Weights of a small mixture-of-experts language model, trained from scratch on English Wikipedia: 32 SwiGLU neurons an expert, 268M tokens.
Below are experts of layer 3 (counted from 0) of a mixture-of-experts language model. Rows are named gate (a neuron's input weights, with its number), up (a neuron's input weights, with its number), down (a neuron's output weights, with its number) and show model dimensions 0-127. Each number is 128 + 24 x the weight over its row's rms, rounded and kept within 0 to 255. Numbers have three digits each.
Before each expert's rows: a language model's description of what the expert responds to. This comes from a sample of Wikipedia text that the model never trained on.

# expert 44
Description: Capital initials in names
gate0:133120164129087149132127151126134136093142133118091058140144115090135132156146132117110152133178128158108126175126127162150134103099097078160114145140146138115109158176105160142139105169119118124140135128124091120109126142137111113100154159138105123119127091092156108144117114079131118133097150097155073131112110084095152105152101106171132102106129145101150149123119165081128142132137
up0:136140155132124182118116133143135116120131137140080044155118117116189152146099135141123164110164138158082152178104134156159123130109120110148131179168131121101114130124118155133125132178132118118136131136090106103123122133106106124105121131145090112121137108108162125138124098093110091133101155124133107166136102109108131117142083143141165159135153140115159160147104094077126113158132
down0:121148142159132132124154128117092160151112120134116092170182084136112124157121113151100089115167118139105123107084159113128097120107089089159105150096104137143137125124132150130129108146088086136142092130082116099132108147147178107146150153107083099135132116125143168125082106076140131136126146113153151118094155124079116109098175101139148138125128122122137164094100136143115117124104

# expert 48
Description: Name-ending syllables
gate2:139132155166120129124126138137162144113129195160110171124081120094137146144133096109116140101106153109139096097172108114157122133120112137135129116074075103120124094145149129112163167105136140153095162133119151134135138155170103118126121092107173163127140102130138120117126114131103097145154136093141102107107145147097139144123152150147156128094149135103108121181136100113143198138100
up2:127128117123136122132129137114114117184137064125124104128178120167150099110103176146114137149144128145122120136105156142121127145094148128123123121171164146147134149150132138155103116161110123119175099110123104102099130154114143145133152144133100103143120150117125146125147137153148166099078127188150164136164091131158128137141109093097107129139110120128167123058078152161131072121138
down2:144132158115106093143158120129105113146108074151128146134118094134089140142130131104155136165124098131151127093137113117186145125154142108122119128113126113122079148108134123086139104156159116139148122114142130102187123114083112095117129168141139119113126141141099127173114136112144142150111140152148176166137081095122118147087149134165125077145112124160123146074135128171107143144068

# expert 22
Description: Mid-word consonant pieces
gate0:181098154099163092124162128150106089112185161149113146099112106167137139083137123100132159091108130150125116122158115136149092130086131130129081126138114125161182089120128166098160124127117102154113106120154132112132153127137146164125105107097137124136133126153074145148141117132134103157147124092137089122159116132109114128160159131090157145114117106118121117168140162088140153146095
up0:109147126172092198106115138086133152126149109090098123126104123113168103136159141101135154122144139128085107150143140123066148140152119082134174140109160152103132146135116167148088140120116149143092152102101147149117136094123091121142142125151136132130146103109126100126129113105145161101112134125086155156120152111098155122141127126151104107134134150119147164080136104152173154162081
down0:104127150170104127136125135139156153136079121121200095139120100108151132139094142146088144141163123116141135143139079111146107129150112151126133119171090091141123126141138085148132110119127149127149096135172205179134105127145104153140084122132082091128102134128166126125143131133093111152161154153135115154130116132148138149116107108127150156148139112134154088108114142092176140151130

# expert 50
Description: Common-word starts
gate0:151145126168113156114123073164164138117120119149142142143128122140159130084102136116149128127100151144109102117176124131142097157132161119141128160130164164150152153142133149135159096123114130149113108101106163104143146105078139106175133095104135131169121124136136146153094121074120120167090095111149119098113104114105145142152078133104118153093148153142132149164097097135190114138146
up0:128076133132123166081169122125131127137172129112168108154127128154136118112105146165135128109107135167130138132089130087135090166151142091112132092194142166112157116093164113112133108130123170128124137151110124124144109130140197152144132134130129141131149084147093126126125135134124160106122129144077112075114104096129147095167107103143136163118149103151118122167087096129129115123123
down0:143133168111104135072148112148127104105166100157112100144158104124106125121095187106132141153124125136180147163105109112085130101148113122123147176129121119147137148122129103126068106099149087133175122096134124135136117111115133142147143114094098093163124070139094128088110134156142109135130121103119127130147166107095126124139150132120094173116143109174178090134107136132131125141141

# expert 35
Description: Organ, further pieces
gate0:114132150161110122074173134105136127128147142113132083148131137118107155128088134134132161161099181151054125111121122155140173104105125107099137099166169123111104110105153096110155164157138160115145138145127118126092102122153165127097120103099117112109127105144128140142118175093111145143116148157124105113159140135122137138160150179131130129107100115105073133098150133103129085125106
up0:163115108112167151188104131181095122131092129125121157098141122131164099151164097129111114093153093113182154142122137096126078161153158153121109161104098139127151147130107146149114096105138102164108114121132125115163144118108091131155124143138145121140120140096147114121137096168130128099135093103149136144089123128138136121090115080145119092143161153145183137131098134134134170138140
down0:131133139105140121139146120114121105122128123082151123089119087129127174100135128143162104129135129105123161114142136132162163165133110106086142123126117126136114116123102071158152085146129108158129148133131148129109107117104132143152104163152174064120101093194150122124132083113117121115072125115137119139115104132102134146125148135148141152139148103116102132086178171077102138093168

# expert 6
Description: Capital word starts
gate0:157120149176126150137135119148115140137149185139177098101126156095138161114111147097105098086145114164107126134125124113120152166143126085152143189175119119126156130123122163134142140120125127144138125128112106072163152103137138137172132156124156133106109108095162080142124147137107104121126159148133152061120089135152121154131136120120105114112077095138126113146088158155117126119141
up0:068087105077126112064117183151155143088129071113146129156142109116153152145117141151135105118129113130152137111130158124129117127118092152162130130131151146145151115163119107129105138171102134108136103178150147085136108096123089104081179163139129120115128117140112137095135125147116140157142133131069144112135117116164131129146134160164110141163110153123104150124105147148113133121095
down0:130110098120143113153150118118129043148127099106110144093136121145100093143177134133105153152135132155134128139129126102141071102085128122121137103100151095132051150085135129132137121093150119145148114116132133169084116134132134187161107101127100141114123142157134138156155141113167131123106115097154099176100143113111129120101131128132111126129175143121164105128124091131156110148145

# expert 33
Description: Spaces in tables, -rol
gate2:161121118134154124113130174176123175134156109130120101134152100149165186162123147155180076098138115149120122135135128148166092062096152154121137138135127141086152139116149172164140094112114103096129102154102150113127153127106138115154115134160127174117129187130157143146108113155081157155142149153157134140140122133124130122111134126149135137095161129126145133141091114115143105132117
up2:159136129181126120107134143149118148135160142142098110147149079143163169135135157145162094105135110104127150135105131150125134091070165173130109178098106145105137117114159160193143128113094099111132092156104142129131131156099127153154148123129154198171144135151130114145142096138123151128131132158136135125110147122133162128111114114123140158113149116110132133130078132069160137140137
down2:093088099141133191137075143105134160142127159090138158125108134122127124109134162113101109115152125121122123112136162202082137143146144149126098168142153112131120093118141124112120127098119116138113139139146147155123155148144078131099123114113097170155149107139159137113121141142158149116143147102185102156146118137115151082155130091123146119103118075163101116152140130142121101129175

# expert 2
Description: Mid-word fragments
gate4:147128166104153146126097175131108141170173158091160133179155147135156149088095131109103126114127077133139112135114128098129116133184141122119111128111144093127118147105077086126160124144132123118140116180165097138077113095140087114152093140115121163142120123118124127122129097111162164121131151115116125118162127128068156108118148088128106127138141121120146127146146120072134102145137
up4:159099095117123108097150141147091141126120138146092181109138163148106136079115099121144138126119128083141136147153129099153191165120109155106149115134111112091110096157148126090102133151151129087138123142131158162133095148091108140100098114110146157118092128152121109111147137096113127123165171132114130142121131128118133113124099134146113086139113108127117122180152126121082058096096
down4:150123104104149109155158127121108165103176071112153090092112103119143103156127100158130122099085132114126154080125127166141109126104144121143166120122097124093145140146126153135108178151128135164107129172148144120148131121120164161130137163113122124094184137140104159107103143112112122086158117121153114104162126126136110132131149161169172092120143115130119130104162153134124075095108

# expert 12
Description: Name-initial capitals
gate0:082158128122156146111141140110117126142130135118148093112153109127095152121148108083156097122137126132130113138071135161149159098132156105131099118148086110124183137148087143125147114151118167124144077142105136105115149142124134121125139156142090150100089107167114108136111127152115140129136103096187122131083122112109125126102157117141148145184079160123114147133142127093202143111130
up0:134114141103129097119149063136134133147121131152085123136109159141120106103171099101122136124110201148111176097126081099134125121115091119135123142133075145143078141084126140124102111120144130081142124088134143122125141166174084141124141122162145088127145132138138101145107141153117098130110135137135152113104158119090139127127172175131099170096132118117144097131144138135091104133153
down0:163113161100122096117157110134109134132122091120116151130117137130151083145135125191164123118132151184172161125142110124119102140093125094112160100142141168076110116109150136104141111100160134142150155128127130152143125165144133124147089145097128102149184128115136143099140132140118121133107101128129140115138125116114117123140136137113201106097103100151153108105117156129059084160098

# expert 8
Description: Spec- and suffixes
gate1:126122103124115144121143127119161132128113134146149122115129109132141115091122095133138119121088147102144137096121144120163118168088174135130133077126101111152134094112124072130130115122129111124131110045146149152108132081110151155119152120177111105111066121154132165144148121114121077124136127156069157110149092138123091120136149117108103109122136084086119152133112118163093114099108
up1:169140113172144102119150165153123116122106139102128127088143155097132127158072159126081147122165125175080098163153120153117096136132146142125142164116122105130139126151157174146134114135138115156167117150149157110154121190151149111113092099112169130150166111111143133163157134137141116117154145151154138121154120135126169125113131102101168093131101137122134102106148110158123122179108
down1:127166140122165126107168158102105129085162093121145107175103116085132134163114091139148132129132122119119159163138094100118117147169105132102119156137121111129133140111113130093094105140128122124115111144136129100131136142131157055169087163082167098106151180083159117116128118127067122109114133121125092153152124107122104129143111163125122118117170118125158094127134107149147108141110

# expert 53
Description: Word-initial prefixes, hyphens
gate1:132110146117135153147132131117123142094137122136190171099092110152146140139150120085137089105140138158103095105146171086146132114126140063146138122079090127141150140091107141090112130119133129114127103128118085117124154089170121123158113153141128120088128100112131093099130176106094151137094120115140099179127141129118097137147120146114052113139126137120122135129163153091126122111134
up1:134132149123073141133088164119080132125171152151113119081103133119151157132181135133154137089098114170133107128141103093131118167106156131135171149083121144107174129123149140141126115140096100124138165117126170153160161134139126139091129148113089133116097119155136173110135135113138097111157156129085158135099136147133138114138131111117103115137109062089121154161147100122138141154134
down1:092135146160164133142162114125135129166108079144119089169166159102113139162116157144129126104114149092133104139149143133109078119150116144102158144169170123115098101134139111132125168140175114117148146140133174133148128126123078157124156150128171134164080164102126136146134117144092099121122101174139126154160177161143113156105140171125141137117122143105113118130121099151122109111104

# expert 60
Description: Adjective suffixes, breaks
gate0:140123136093178128124130092091126112103139121127063123117143102110138120160105098165104120158173137143108105089100142110161124148097122096156123147136116147064126126109126158126119141133111108127126106133129150099096127115120091119115150142074164069113090136140141114130107120088110114095139180155138132165116073122126147127138108091098131134114147163137129154152107117082097118128120
up0:149132138158100133163162158171125143169123134140174119145117132163132133094143161109156153086090129121141134130150113155119125100154144169111143107097136093192113139157120103112115114134146142139146145120140104138137154145146185152146108127202107164145136115102143124113169127177137150139128076100117130098134169145111118156135170161142105112149141102115137101097134124157132122133149
down0:148101172137139130131225114119115129137135116102153138138089137129154136149153165155149139131129155166118108089108122152124106140111159173126152128102110108121112148137102157127115097162127146111111131150124175146159108127115145122173092153125111146156107175117113160115143128194122141117145124075133124123118155142115108146133145158138085105107130095084125106118134151116139168090134